Experts of a small language model: 80 GeGLU neurons an expert, a softmax router.
Below are experts of layer 7 (counted from 0) of a mixture-of-experts language model. Rows are named router (the router's row for the expert), down (a neuron's output weights, with its number) and show model dimensions 160-239. Each number is 128 + 24 x the weight over its row's rms, rounded and kept within 0 to 255. Numbers have three digits each.
Before each expert's rows: "raises" lists some tokens whose logits its average output raises strongly, later layers aside. This comes from a sample of Wikipedia text that the model never trained on.

# expert 56
raises: " and", ".", ","
router:139093105117172131096119092163086148134147155100153145126121012154106131100141124114122142114146126115095150130138174131139118082123123178122106125086132089135087165103135117089162149126100086112120110112144171114163130136113172111129153126
down0:121099131148177077110178124144121118110122129125180149114066136119153092153068123153113135115120141123168161137115096145119112164119114170161124163142151138144107120133095161149155101086122106151088152118138157113097117131153078114124112111
down1:125122089136070164127118125113096147144157100136107158149121123134154144113122097143153114104148097100123118175137142112147137141124101094143104145149138105182095166115116067105135128154099138078132145130118136134164167116148128166161126112
down2:144103111119156076091132111149123076153098135135143176112156151130100160130124113128129124141159121129098118148118164135100111120129112103117144164186128117156132132150123112123137115213123102082094123123145107135150161076174124160138147089
down3:118126131119172136161133107126122135139096139137143124107120150127101099094139146124141128147112130105134086059149083165129134135112131182158077144139121119116136115131102120101121144111090151098118130135136113122073154119151127131122110120
down4:100119121106131168124099169131149119150146128137082145118115122130143120136154121166107188116144137157090117115095172132168117147106149128093142121153128113092100123095118122087149101123121145127141170157159135181128141087141116107106189154
down5:111143124099120123162145081149174126122125145152139147138129144174164130094140141114129147117130098117162156144104109155134137118079156108085115109100102096141162158131090139119182115093153129101113113138122150141112127111130139096123140140
down6:145127104108143131149131131111157132164131153128147112125128125087067136122115154156105183146136152181100107130118112110121110139173101126133109104120129116114137083136119107165096120158142062109125126125114167147125097132112102066111108125
down7:148105128150119114134176145113172112117094171112160162122160074118143120124118146082111085128121156146115162090133154130147119085090154155172137140131161155122154116128135137134167126126157121164052095125183131127166151115113119112101121145
down8:067106128164107103137149158108131149135158144122127091143154145142150106114105112111119143163103149138106129122112169137120123137152126145182115094137128136122137142147100159169133144075152090117086147137143113114153163064125150077105083091
down9:139152111124126131112139107116140133106117108112141146125120151100103115145137124139130139108117109122099111147118092131081128085153146139136136141096063150085097097150165094095118180120145174095148109091116138166116130120167101127129113132
down10:157127154137152186121119138114109136146098075187158113125106121143113170103145130086099171139150108130098139123116129150140114155139115080121159165106143096129141109090139125111127131109130099141153181119132086134117156114141082156149081124
down11:099103108122119143152150156112161161130130152129147147154169127138114117104133145153118160147125148136138153133168160107128109101158145089097082119100139118140144098100172142079110055111139095125102149158125143096159123109086086120124133098
down12:168132106132163101098123124149148112124149116078128120151164097100123139150120098142151163129154152143080123094109134155110080153176137087164124142131156152093098110116136128148153170152142132122126147131128142119165131155160146074138127126
down13:109098126084113104143149115130116149150171154162114165086099126131123146127110156114129088128116169105169147080139093134113137102122120093175165063097143140104135114113107149135085123157121102160131163113107148140142138104091119141125117143
down14:109104192118117164109123118090158102116147118089131131117118141130114134109121113136145086143164114125132098107118140123131117118107094074126139102139146126151105149125098102129122124134106136112133108089143133123159139110132110081118128111
down15:118133161111069124136102159141109080174083126078119099126132170162084109150155145136143145077148090128115109135107138166145185110112116103111161152103135118120151188134103082118116117112122141128123133144154115136102126125146107107108134118
down16:141125101174123100117157079133096084112156135224185108112159138117141146133131118099124152149153171091136112124186150101119080114163111139167155137151116106131123137078118157145093124145167136126135100189140122125115120143083121094106129154
down17:146119117114131126127118122140113107124123146114101087111172152132062090154113121086167136139058161149139128142151133135121145143133128139161125126102173097106151188131105109078141181100129157104123135160097084131148123124126113134112109102
down18:111132125122118097144138141146137126104109115104162150099135123118169107133130132118128133100128099087146139103102143119153129139121146109102124154124109159154119156107132103144111128171113134157144156104121152160121149104137135138130167089
down19:132140113122112098107134109079121093113158123108127115161120112145135125115115150099153149114104169111145149118119140145147140129134150127122110112142093078144116124107189149158133150065154142162123114120140142108147126138190142125104124171
down20:144109117131144129125099100129115119128128181108119114133166154141106124108105141129112157160180117176080068095164137099134155112097141093167143075127101148123163135140142100181141119143120129126140091124126121164139127115124134085116103068
down21:092084110132138149165139162086150124138124125117123152083152120112115126121107129166122141147194123145122159131137151149102147122141121086129137099143114121126130120128138129114131101132141134137141140145099104134147141118093111136165111163
down22:151107135166134125093122155091141109117120114151119120106105131136141132153120132105130077134149120157130124083107152138115099112122129179098172124169096134136167162118133168160123131134111125109161151095173130133124146120146122112098110136
down23:171147128161140117132122112118169147130125093117149175144133129124156107128084133137117142144101124131117133130100145051144171127163169126119147092134112137145120111133108114173164109126147160122123126173139091109126123131135127113139140090
down24:154162121125135156159125172115139057126119112142105129117149150145143155155138161135130132145153147095187135108097125131109119103085171126135120162131143159130099106128134163149124106173129139159159180146069110096157152117124170159136149137
down25:141144129131152171122155133111127123175110173130153146084100074104145145123209113131138122127188151135078128162114128128123099114110128119119084133095132097150085139112164082114114126142142111132136093091155172152149154113095090178116133083
down26:102129115140081135151133126116126136116142151171088139113108132081146146149142151093126090092133117158097129137196114086150140117165126108125187100131161129083157106191157159131158131162106119162137131123118105123103141107150126182097089118
down27:122126136099108067094147162117148114153089138062171135134103141130166132179130134136153183147056121118144158117135132151093121130109120147124137088141120131156115135146084149134111147084135139139130133117118099102182168158137114093132094113
down28:140161116124120137102151143138116148108139122131144076111154125114120115092128122140132128138088151136176205120125130099150144152100110146164136131093112127179149150139040103109123134111175117153149116114127086145110101162095112134151103124
down29:108107098096117117192118118103119122085178087101145123131159144131159156103156128143135094124132126134137149135138128134160096165120103084151152130149101094079167136122098151114135137093151140111112084135098123140132108085129123168085129129
down30:165153153123137115150136139130156125176138165111104145130102109126159166143125120131117132093119118115108106133109142117145106130144118156136128145148098103071152113099165110126112115128040122135165105090104152124142171127146189140146122123
down31:132092153124109128121151126186114071123124130123117163168146152195078117118122104124114119103112154107124136128148103140134161121106124132155118122122100104134125131101159104116108135145104125161085086147151134145122150140108139121126133161
down32:115120123105170113162097112133104143149122110160170098113131097155103147144152150147086151146125099151170117108131126147138106089131120110136131087159158085148122122136093128105118148112129105203125125131114136067141127111155079127131119072
down33:122142144134163094134139130165177153135089123105132183111132135138161106081125097178131168108146129158134175131172161112109133120110086156103165134115141088139115145154102141118135117089161083096172120098098138154120163185131124132123175118
down34:138064169140134125129185115154068142159140107119127135154120136119098104148168143120107077141122117119159137101112169115150107194117140114159119130150137141109103111122086143153100104095157116122119129139135096126077094122076135153085091165
down35:129140069104154162094127122087085100132141140124135143141149138117133152134152113100128078145132142155093072124141148130157156104112097137103093154149143139185099139189152113137135170101088132116088141095129145134137135136074151099132061139
down36:106130158172117148143116176154148142159093077136119121112156134144185177118141104116167105108160130117079090133109123086119127142157148072104117132140139082088123123132110132159113139091129154116130130135130125115137136150147143074124127113
down37:156130147128161100139142098122090144130074096113149148185126142187125158114132124103149140127171084098145124172163121107121142116105152107187102121158134096151137150102178124081147137137118121157098156130151108142117196148124067144120190162
down38:112158145118134108153092150154101122142073088080105131144126125107165139098135154143095163145141123148140156133103107130128152157144142119124143167132136088122081144096150121140165155130176113131120108134122103136115153130139134132105127150
down39:161162184139133126124143154078108174157094105131121124143097143110173128120124114171139103098136116136087138100129105120133147123170143165127121092116149138132203134096118041146127165160191080118098160134128116136166150156143116128122142138
down40:134172119085139075112130089144151097121139128096156092139100088092138098128072141099064147156142120134126132141117126105132149148148100090122119191126146134129150152086114162162123132134149110128135147119107172164113131101125104152140129148
down41:173150114155140128128148171144109114149140132158109120131127148150157133183127134156128116152121114170100166140141129115158093146152165150144172112114112136088131138108097122131110100113122109109097100123109144133104148121086137156149149123
down42:114148129171177148126173116137103093127145075134155129134119113186090123213156076116104166145071168108110089140135128146133126052089169138136128136109128087127116122128124167111129120150156120144158161128086126077160152103128119127106155106
down43:135166099147120143084095128118165115094115136096115107105125125095082137117134119108128108088141201136137139114103117109171133133116138099112154165142137133131102096155157162144085148129107130132106125123144141152112090120111085169126092156
down44:138145143114105109092046142121152109091145125125124129083110100153137123123098145121101122116150125136151151091148143127147166156157116117095140150118107148114173120153099086161127125135144135154110134096124104126115163076139156135084154119
down45:143125191122128128157121122120136144151108145162140123123133139121126154104113108168111127134128107119143155114113150145158091150111138113136120125128135137139141103145129185159126121095175113177127081151133127139132089141105099131094148162
down46:124125138120149132126113142139074130105137073135138145080038124166130116079113129157143110128131134142108118135148136150066152093161142133099110106123117109163103128134119071108107125137135074132144168110126111093149145119151160091111094169
down47:125124115145135156128166171141122148137153147127159153154140096154187111079119147164128147109133109141113128107160129166101129130122166135112111147136133152116136140094180125151106141115126129125150135137156165125111144163139140145103141103
down48:088165135116133114110161104155113120145134076094186128130124118153132110170165118121120138118106138152133149116117111146138143131107136119114108140103134121118088199107139150122085130148101146160129146122151120122165102142095128106117183114
down49:150153123124109100128118152120140141117133133095121115129135145090174108142122126145122103117106108137134135147127091098207115142145156154144124136110115127141125111140173139155131140122116097116154167125130111112101128106135135113111090129
down50:125106129150091150132078153122158134139122104130151143153173152125124092140134107111170125090119143131134036122145139136115132145120105133111149106156115126095077142096098109110067135130128182148148138155124088139162116096129164127111145129
down51:140105128125155138103111147092112116119145149097121171115139126147095157154088099139096151095141085144085148115117141115147136150155115128145104113121098166117146122101092109152118141100134136129166159080134138111093155094151137091145132150
down52:144138109124078149132156093129162120085133145119089100110069155136155115113111126135186129153145172159124154094115178095118137138107136134137145164094149189125139102135132091125143156125136106113129092100121128104139133127146103133132100117
down53:143146115128105123107138142149093123108137133153139107151123106146173114142207127154115109129161131120165099149163163120126129061084141152133124139098169122100125120114130162133101133133134115142142134159120142101131089152141113127137143129
down54:133137110151122135121099124139131139103168110100102083120133135102157134180149130145101124109154133133132128139116147137095173157116144108131081098122139132121138085156115132160112139140117081117167084156134137161088163153128131093194108096

# expert 70
raises: "\n", ",", ".", " (", ":"
router:136156125086132149106135144102095124152119126123162129131090103104121085132113132144142128113095102168136153120094168130131154119107157151081140133092130110118117165165125120130143167133124083167146113135143174118167133124086114147120156133
down0:094095133120115125148122116094139160133177115134143093113115176168093090131131121080129079145107153138142140135111161131139135137113133149131129192177097145133132142143107134064131099153072146135119113164115149120154130116093087153089128119
down1:131125127121133071120160136117128117123130122157167139117110121155106113118120136133153108120114131153085142150132122131170145136136132138138136113087118131167124167100115134064134153113128129100126139089218096110091136151141122125117118122
down2:135144132074126091164125137110131115096124104141117187154108148148135122144137137097094114105128100137123091121113098147143115157117126123134176133129090102157089186144171098130160140118141116134136148117155120081123132153132182149131135105
down3:134153095128125152161137155125099102136156122166137157088092091095168115111125133100121149119162119130119115106082114137098156087175185146127114146119108098109102170135139135151123133103094153123120125169179154113148160134100154169109120101
down4:164106117157117149122104105108139139139112093124126147148147138084141102122123165157120066141103098134121088138128119083145144111176090121092148132080131157133127142133148149174098158168118100129145150116160156140096114112101138120096091161
down5:119109102130130136153112128158132158131067099137089117166131145119121127118115097107155114126122131154125132133124101095118131157172126116162106113127114162115131127076167118108083153136133117132144101118131187148159106110114118118148130123
down6:106150115175120083122113110110106131107151082124133121111130101119091132169133163126146106139116161119088139142152171170166144138132145107159083165128143140122144108141112096081155110108116091174096111128160115136120114098108096148153124123
down7:110177136106141090122128157119105114143111126095126152097119112080123136145073117101108108115143123129127140119152155130131146172117144067149095181118122117132141115119088117163121109091139095083121147123139128087147199095110133096104105121
down8:143104116100092131144137117139162165159146114099129137124140124101136128178127120138140128135105190196143094160126141097140110102164119111113142124109135149152152120131094119141119094126140123140123140079172102152127139090133122116137153112
down9:122150187132137143120139140113131096096097132137123108112164127140086101143124116123110129183156137102142103152130096161081151128097125187137091112147126146142134127167161127106112156097122081107132143108069101110134154141107161128112146127
down10:121119106157119118141126124152133124108130141155109104152089107098152168117083136155130180115128132108094154139103123128130128138142107121117135084133134157100156143138082071109139122148105117134138141140150091128117120166177141114126129122
down11:142120111102131113096130093114135145106154145086116139183132123148099091141110153146122137100156129137115130099108137107147138133088095139131164155124123156159113100098112168103120140142147161124093111117137128121113162113114118134148171099
down12:103143149134110134105122124125114088108098147134142114105110119134108155130093141085097134111136120143103133157124086164147146136104115131111056135117114153101158147077106143116128163110131151117130115094146135126103125134107155131158171125
down13:137141177120144158132114095079127092156123109137102130146127149106114132149134120129143146131106089135125142100117129107134094089143143154154113139127113084113088135124095133136085134199122104136093100124104152124170107166117105115133100145
down14:155117081102132096124107138122112133183197104154129160131133120118131154080180116151199162102123167118180156159155091103168095160104112100091153150187131127145110130140152191109127101114195140132119153115121136116129131136140139129133148095
down15:171128131107132113126147095091112117155122132113135094142082108110125116137203135129175113112095145155137082124141157130088127098140174123151156149136133121135090147111125157112137144120144106112130136138142130147132103105113110103146174143
down16:091110137121136124135077132125136092104134120101188061145115109105102167166140133120140095110139116104115127123094119118180130140171138110133105089061148156150072084086103103142110095136104146100122149145103134133148126124105116166128118148
down17:144178122091111123155105149115122100121110127169131172130136134107153154116129147147128119106117106154090111121107120153121163150127176134102115138152112110109089131125109160111106090116100188133160128127133057133147115172114129137171147157
down18:167119113120124126159125129155165118106089134152132123134143153146109134123104119112153129117159145131157087122099166125163141112124146110102102117143126126137114126175153123116111146156130144194126132118097159151137110123148097140131121142
down19:104103130081121119122135153182124102137143095120081125142129129119145130094149130151179149126121120139096121192115143150103169095116191151119133175141131126170105110116110131121113164080145123141135127158136075148168103160106094115103139079
down20:145096187133086142131088138103138171111115131122132134106131123126147121100127093125163123122164116140152087168108107114103118127119137127139114089149129128112115102119156134123110150086159177118109131100195137106094125118090123128160155156
down21:127177137137116178096117114122127182141098131139150105135148178171121105133151110150176099128111169159127141096107127127114159106169110115128117128147101125107122078146098058141128125152115119086163111086071144153170143115135149109145117139
down22:090127158134160153111109105155117108121146161145103127145119149152096070125142141147125143124111103160123083100149107185116126145146097135132091096162134128136146145128108146117144103158129131113124148130160103150152129092099102166157140097
down23:122169135113136124130119205121128105125113162116158123111103144133122143110127105116115139133108160167137149098141112080130149141099104124155071088185174098129191144118100097143118115124169146130143099112197148135157139111126148128110135111
down24:159135067143195097126197152097140095141106153098160149138120126112141106153136110115102133158119126138131106127140098164176112087113129109098130149132126145127118154167161096139147163108128108123141118156124112120124098133148111134152104129
down25:090125151121124095150127118128125114132143093152145106083150158144123126119127106123141086145100115126102122172119193147110134123138143162109130117147125152122137114122156125111139156110132085125127127077142086052162091140125117165145114114
down26:127138126099114143117092116160135130138111159114150143136147157135144133147172135135154101143130133128102064130149132109156109124118065146161143171106088115131134075119079136102145092150143149133099137154116105161140161134117161129110135091
down27:172098147136146129128129120131129196142066133110167112132095140088173089112091084156088120135130128128130122139090158190158163152086126103120078148134160178131129132173160107124126183084161143117116119165127153101098148119104077123136133099
down28:137170147123167118122108158132126165124127141095121161113113072125156127085135110121076109145127098151077139091136110104153103096171124111121123098148127162105143135120132101137130139138157117095126111150156092113121085182130093138107132132
down29:107104139116093094114151104136097142153081133093103180133131092131120133175135150153148094133144115099070089113152121156123121165131115073119099153170132137137084095143144172180154177140098126092115137121142103113150149103153088136105141116
down30:165148092116144159163099114142126134123123121150128111094140162096126111202138142157119126174132170121116104140082097154109154150113117135134097136138117134140100099112152155130155121179098111141109165109146145133100143166129156133161121135
down31:156173130159090123133106110122126123158109075156154152132114117115158167135136095128132145117146121112141151138101136115148112137104129137131164130166122089111140134120142118144115136110114085155123102115131139154112170140118158106130140120
down32:112119133129093135121103136148145111127120102091115127112111074144136112145147099176161143121159100107138102129138136079166105155158130094128133122168112113146179147125102156114160100149134111141164138112131135143116135138100130115141170099
down33:149135187155173152122107186160120131140120091108101095095113100130129127074142106112126102106185090098136122130119159151112084148157109110110144126116138118130080152118090120157129154109082113129117112124113111100151110161144154104111094081
down34:169111138121118127094145123110168171107073132133138118115098141168091095148149162142117093084093134120146120082150108116099157124128114128146136128126112155120157144134135108141141100153116117112099159170141136133144080104098116114123162166
down35:116108113145151127114137085097142138151094164143136135126179126125124094133135134133074106130118143137117116115114107130160108131122107100146075121135189127155115122152113083156111145120126148111133144124123108110120202089120128121158204088
down36:111105148168142096168146095117100168171165130139160136130111121103125114095126168093117113122158113136112103109113146132131133151150127148080127172101100115151152094098108135128111120151133119148079126119142149094140108092127135114133102184
down37:115098159170119143120141132118139166163128127165162125123157095119125069113157129088117125061107124102151077109092146127102151104126119122117136182118094119091114118113133123105114167140119163108144128156124128146143130127146114172138182156
down38:143122145111127110127057108131078106113177126125097131127130116131172110099173096133153085144155138126145125104117092120142103146118110135094117117116131180177168159119157170126111100134159118096117157105134137114162170134135108164107104101
down39:119128129133105050105140122138121151122169121164129133122087073121163119144188158085130148126107182149128132135167135137172149137143145137111122166120121145174154141110130157114120140139131102097155142157132129158120090124129118133109133137
down40:134133117111128149160167107116111128106117150130140114138127107143077140147171120141102097167139085143163122148155133153125117120102133127161119123139123136112140120175132144120109100119145181113110161119113117113170106145159119130159116155
down41:082143104105115153080140131149135105126095101103147152153099162101151105144126156151111141200107100135108101136155118144120128137150122156130078143116125121129115113167110125104124156164118153150153151094183135134106155130114096114143156106
down42:141122152112130154173098146135100124113068123098170099182154102166106130126121107098074129169133131119155128127124128091136149136156094128131130128107131094116116141123117104125133102122114102087107110082141124131143131157151074127084114135
down43:120093131166106146125114159149128100159142120116151093135104139173115121090162093129181141135124150058197126124121136143107105078142130127129078142103150097147128090137154157151164114130141158127163142143127110119143168105111147133132125148
down44:145126169091120115087141126105140126120106139177154114160154122130099147112101135144105098113082139119113198118138125163088150121102095130134149108119135147106161136136165146130105115103156098146130132113154093144144089178079098141131155113
down45:139132119126139091117195118107117149117114115130119124159151130177144102112118163139169103164114118114155116140192109135122145127138132163136126122151105128136101130145175133097104118127137103147167131127138097124134116168095161112133161101
down46:133099095131109156137104139113147115146123122101122115126164140163064139128134124115142139119123106149139109145115127150074131220166149117137130087188113162087170114142129131135147118165141132158120120102143091121100142128139102104147096150
down47:143087161096132098135137142151159155151120114118091109138162123142135138169118125130154106100137107115132123176087157152152134130134137093157156113082164119132142148106145112137134122147149137138132133181136114092088164133107141098135166154
down48:141130119133167139100118134159140125110125132122120137169149118121100120116098126161101113142081121147108103144120084140138112156162070137154114128177110181124099138120138135156138146123080124101117129153122110146107141134148150083181167168
down49:128143132158163105120139161108105146144149068134120134128147169153102099150121149095150171105110103168102119131128115108147114108140144111144127117110145085075097183138113160117115124118123148125119124113124151163081162135138147097164141099
down50:177106135133137165149148120149105111094096128171142135061132168125149168113127101165166161110138099122110106086170122119117105121129152108131159096156153157113134126118134147085138157136166168150121147082152085085129083141122125116110118127
down51:143153070165193129178121131134116134098177137130123085139141175155170103060136166170140120128124144102138113099118079113116119103141168132125150106102137113120107138120137114135126148132132110126174103122155137147127086130090132160133122112
down52:155104154126157122131105124116148151137108127175140134109144117163128114142106135099088149141154055119152084130128138102099118088118124166116132097141105103088101117115130078130137114114095137152147121139132087133149172116110172123157122119
down53:119126087120156140144147132116149103177147135090140116149144117154156134133114110061133113202108146129113153125124125150123082114136132120123133110105152169140133148145120129130094079141098140128119108149131107127117124138159115175153093132
down54:112110119135142111080151163146111091135106129125131131142147117132131123116103107144180116141102139123090147199110113094144123160111118141156142146097140184151124143123142100135160145131168129163132094100138096138133108144144118164172121151

# expert 103
raises: " and", ",", ";"
router:148096115128187162113129077144099095165138165110148145080127059127164112106176118172114134162099116165115156148143107128108109136098143137126097172181119170167118093125125104139171151098170122124159177126149128162109160135100124150120145123
down0:127132087128145103152138111130136083121175141119149121118123098122081123111112117119135128130110081161144131131111097125114141134132158094083136123133151123141103123127135098199112117104105097145110113126116110121119145171145119123150156160
down1:136150161108173125099156151149111134090067112157121114127133117102101111117139165113132114161164111152113104126093167149146119130120152148104124144136092168151125143144116130097105134085136093124143109157148133137172141125133155122122118169
down2:094167119123128142101113130090124118106135126148120126137141113126132164141120127137096120092117104137143153121156102145119108085095139096103112153142110148158135096102155156141120097144097094129171127162161129118148140122127069093090141161
down3:140130128109123093170161098164107124141101144092157097137077087137142090124142126132129138147150113118082124158124143124170103136104143135155100179138100095126134128091115159101112126142116121137118126128172167150142148115135129147107114110
down4:152135159148113085139148174099123105131106097139123120174135128124160158108089121138103133127122185128149155145127133109175142125170129127103102116105132114131137122122110135115096110115126135112113126125150121116117105140130142073097125093
down5:088115116104132115126139116104183130121118157149085148151092155143136138115130118143180103128126116143070079126082138120143122131123136150148078124137152123168167129145129108136111167106118127172104174139104062132116158143135138150133116096
down6:103176064083130103136139141135137130112155120156127128114084139103069085171135152131154131129106136119129108149148125153156139125155143170159150158144134166109129134125116088135130093097106117117128145152101110109138134111113128131124179118
down7:143135142126128134149122148133160142169084120166119140160089175077115135121126085144106157083117096110076115124102111092153107121085094089137119143138146164100114174115152125076096182150133128123151113160127098147155122122115115092153135139
down8:142159147109095126128147123151136152131146126123108134123131121111087158139135104107145101155172140119139106114103136105145137144113115051100105108157175127127135146137172108153126108119110122100133074134134105091139128167118128104106132127
down9:113130195135147078104138108172132101101124105103140118127123154125139130137122123142108122121104168121148136123162135136150140104180098156141098121110170148128150170114129123130126148132120061135110123161132133135143136126189100152122105159
down10:151107129084152142162123147125171104156131086112102109116131110081167117130118119108122133132160153116164180087122125103118100148126130137136100134117137138127109151122139163084167134108181120124135165161129139144137114104112189108143122116
down11:175092112121103103100167093152092121115146141082173166105125148109126158094144123175099106113132171118094169154117116139158153108135119149096104161135116131165166110139110135136128129135123131120133136130110157157155132141153135154144099137
down12:139171123093109120124099148131068136128124129131139109135151128153144139191140104048110170142146098132115135150129120110114137107141112134107118145105150097153126118142130142127150080171108137125107145145112094120134142168104128126117052099
down13:182094147146085137127107149110119153127131132115136112127171169079137114134145118137139147133148121141168124139077090108090120174200124108166158130078170168116116175151142072104150118143129127133069126141136119102130133151142127131120129147
down14:144148114129082118132141140142140113143107151146115151100128126135131150146120150105103093166164098143096105094116117106142116149158117105175066104176158131101137140156151138145127126127096137113087140082127126128100125139125164148087132132
down15:140088131111112144153118066135136125133129148167091130146098130147137159105171140158093125074169126107136149150147112124163126143125092128143170194118146139125139141108105101136155111133150128152127181136176141138138158120107146131040156125
down16:116128141159115128114159142121129131184118134149135111148119205135119166125135110126090135116172116126106116111122154126065164142144119138129149129126125086141122095117096137149139113117139144139167101104126113080132085108156145204142135146
down17:112134151102130096111108150074131146117142105133127147126170129162142131131059157059122125148151117132111153156121128138131108114128144119133142098083144140122094129144116133111133137141160105166172116162152110124160107109082077135153142088
down18:121128157118135156151139136129133123131132121147153105097069089111152131132110119170182121129130113151085113129144169120137110101122155097105100116151148136105090137106108151169098126096130111106121145160150176110116115131130149143145161111
down19:151149122132108118107127152113124140154180112140148095166133139092138138109122146098097128153122140132094129106136141118121159107130174143132091134135114114100100105153119177151158120093140074145131134166118158144123175125108125171143127135
down20:135157167145148133149073173115155131137131102107131112129120082137102125141133118115142121147140102157138114132139112099086135162084130151142103112098103126152140140101166094118117163121125117087126089122137165160115144143150105115148111138
down21:146124174176128132116111152114121133165126084137118213153134108112090106148139113111127088140173152119092104097114157115086131149129141130115151129153167128139160146135143162133133076126144148119158121140156154137104146113109126088115119128
down22:173149141099126141163138160141145146153139121094116147134136144090110143148122126100099128132139135114145138106135145133096119127180123104114132074116139137147092086109110170139137113116105124143104155153091147173128142156072110110162079133
down23:159137180104104123159124132125124116135147086109160109146155149124125177135138138114143148110168107140109146113124097151127152110136113138105083104163115132047093120115135123134124143108111113091148197119107115144125146161152122146136138123
down24:128117102184108144091112070115094159131151129166116118118110118153132117122177170143149145122139163156131150123097119130135161184164114111135100145123157119139070128146135126140133139138125108127128171134115142147153091149148125171144126141
down25:124098179110108152113134097084102124098154074138127142152110149137124177163110091157145141147143120093158139098142140148120151114124188123144110134103132124143085153099136155124130123037137125144153111137134155145124134151132118136106141113
down26:148112091140176076164149155145104135122099122096132138118126140192157147128089109101119155137167104138115089091133154157156127145151142139135119161104111116100091131119125154117133094149143142129076127140106153106088195163123169109133162127
down27:132102132161141134120136105064147108116150169112140100190174148120103109119175112093119124134108161141126138120136135128091125140135163123130114119140124075144160139114156104151119109164112099120169146141140135146178134172113083098133106139
down28:113170087153134115148096160105148102109149126136118126110088163132170136086146130123137219167135124131145102086080185114163118146096158125125159148164107140130125133138102148120156142145135140175086153125145096114186152108087140141136156145
down29:113145170124144153093116135114105128173146150175142177138107114136129121133143118141124187136136122108128113162146153108141133122135099162176135166143160109111127108150150150159121137123092125115121121129123134127112136166062172141097118141
down30:164146132131129117158125120083105099153125084098171157106125103105145130130101151122144130192104115124102127129117166129133136137111176092111124145151156103106079123163069080127161143142097089103120114131139091158115154121158153142165146094
down31:139125198149128065120146107104119151101103081133120120177116093112144152120127165108137136110157125087104114166156121185153105096130182105164106136151082097126112088172122140125128136116146131103129139064146149131126148138109119127113110133
down32:111136132153109148116137137174143182142107092157105129111121137094152163122126140111105107125124131142155185153143113133158095122100099168118163107153150113121134124148149057103140137109135110164095139131135138127149102140116169110102096118
down33:127084159121160166114117188124139131146163104147140150127152139121137106139169122085122126191142148140127113163116115166111112145112150169137108164111089111145123112117128125086167131164132137121131145113132166150116081139129086155127131151
down34:115084159122104103133132126132112074101138118136142129093170099071132186137168150129126146131159103163117150152129099099150130144133150139130097134131148121095149147126139133133158165121139086134168125114168155110115152127153136122078124118
down35:090147087106156127129145096146156119125091110144148145134140155105149158107210121123104151123104111127172130139088122133132107159120147141107137128060178122136132131149124127088105116178123148147109098154124160104137105110077117163141162115
down36:096151106119116153120109157115125094145167134121145183163055110108161165106118146127152137116119137100104140165139147135162137132117127100135103148129155136098097075107188131113122120089084116128118134104133143146135163100116116143155104150
down37:133125133143152121146099123122079113129089127204155153124095147084140131109136125070141136124145169115156161104140121132166133133143082112158133138146118117129076096102152164135131182136128112124134123129113131129146122100093096133146086112
down38:154143100081157109135103107118177163132139122125131093120138150143127126121147130124075133128113166107143137093122098126138135122119125151120139075117125178125141130160148109109123131136156169164120158134089167134123141125066103107147145126
down39:132127121098151146108117134128119131089107166120127068086107109145168133094131142154152103127117145147126144099117122101160153151139099124121130107169112145146095127118106134119104127116110130107160090118152140110130089171154131117133119114
down40:185154090108150148150127174096104125124094167154131114122131065148126141103154091155124107132089109129134126139096084134108123074124164129124102160151121114121100113102134131170125132124106144140155088102121162103119123105116142152119132162
down41:147100105110138146147101115120128124129107145108129137095086106062124114143137162099123151091141127108152179116187120090113124144171157108135125144115106122149087154200121111144154086161115161091133129140110146081133130129133087122134133101
down42:093122160150129140101131111181124167121155138141165119148124134125132151140119150146124180152166173141131146138172123124093138083121124144154129068108144138128143132142128146107141111160121144165113157125125163129161113138120130126148121140
down43:134145137140102173130139135094134122140099087078086090148125146159098130171124118113144139149114085126146129119116119111118114123123134097100129096153123089140145150169119093112071090160099173089150118147122127174144125139156101135138143132
down44:152133178089081118144147123143126094144140104143121060122114120176097151123121139078131157118160136133128131092128100174112125111132177156113130144115156113113107126118133150130108099137128149127165097090147132105130103123160117141147102084
down45:134112112145079156155129124125124094099143166153149118143145103105107122135163154182170183140144101150141103138119116152110184106103177099159080145141122122148096142138129137132148139117131126158084173165114136124143092126151142129118078146
down46:101154115108177146130104098133104138160160151174104140114174104141123143165100155112172138140094122151124132130122167111131104150105144123110114118140149080118119136127082132055132175111132128120135123123131110155112145123154103133126116111
down47:086101116109104108125147143114129118116126135085160130155075168166077138131116159114088147126122133112101178135129164100053140131142106108143162189139132105118192089154101131137119154130149133136122133110128131128127115099135116120118129193
down48:109132116126127195133109124125108111149180164130124135155118153141104107153129118143088143114101106118120109183119085154139166150087123133123124121083122131171124127077165145148136140081107106086121127173142143078119173120091122143096120112
down49:146143120114130143137148095164050120139133136151127156056128111121181137112115127094102116100128160134119154094148114177137157144121159128150093130163148094109095129170119133116139136136131099153132119139142123066115115109098119129105161118
down50:088132105113133136120149143113091153108095160143139161128138094147162129151170156193102163131103131111128147154134084177116102162147163114118105136166147130128150152113126130119102109094134114075174077146163139144142120138133112117102118107
down51:155130141118145112113084145122124099129151136126125097152143106110104118131140127139122150164142138125116089131135128122145102133132141159090121118166086098133139110122117093121094110102082131152128133128135116132137067094113099131215159120
down52:150109104106140101121145141145135165123142091181129110108125128131154150100133146123111134133131117175132134098079148142145111127118121162151149119121196146142100088151085113110117130139146115119133123145118142102121113109179167137123138159
down53:156154127183178112112120109115116126114127093099120064143130120121146146129143174129167136126145130178107117177096137124134108140107163098101150127147105145163111136111120147138122123127107138083160127097119139143139137149126170183123125131
down54:107120118136126099125150113158101139128170145094137136082089116130144106143107102133126124166108135167089121095132167134155118088107148113148086138116152147087075143161123125185121122103127063087106158147150114136159106136115067092118132105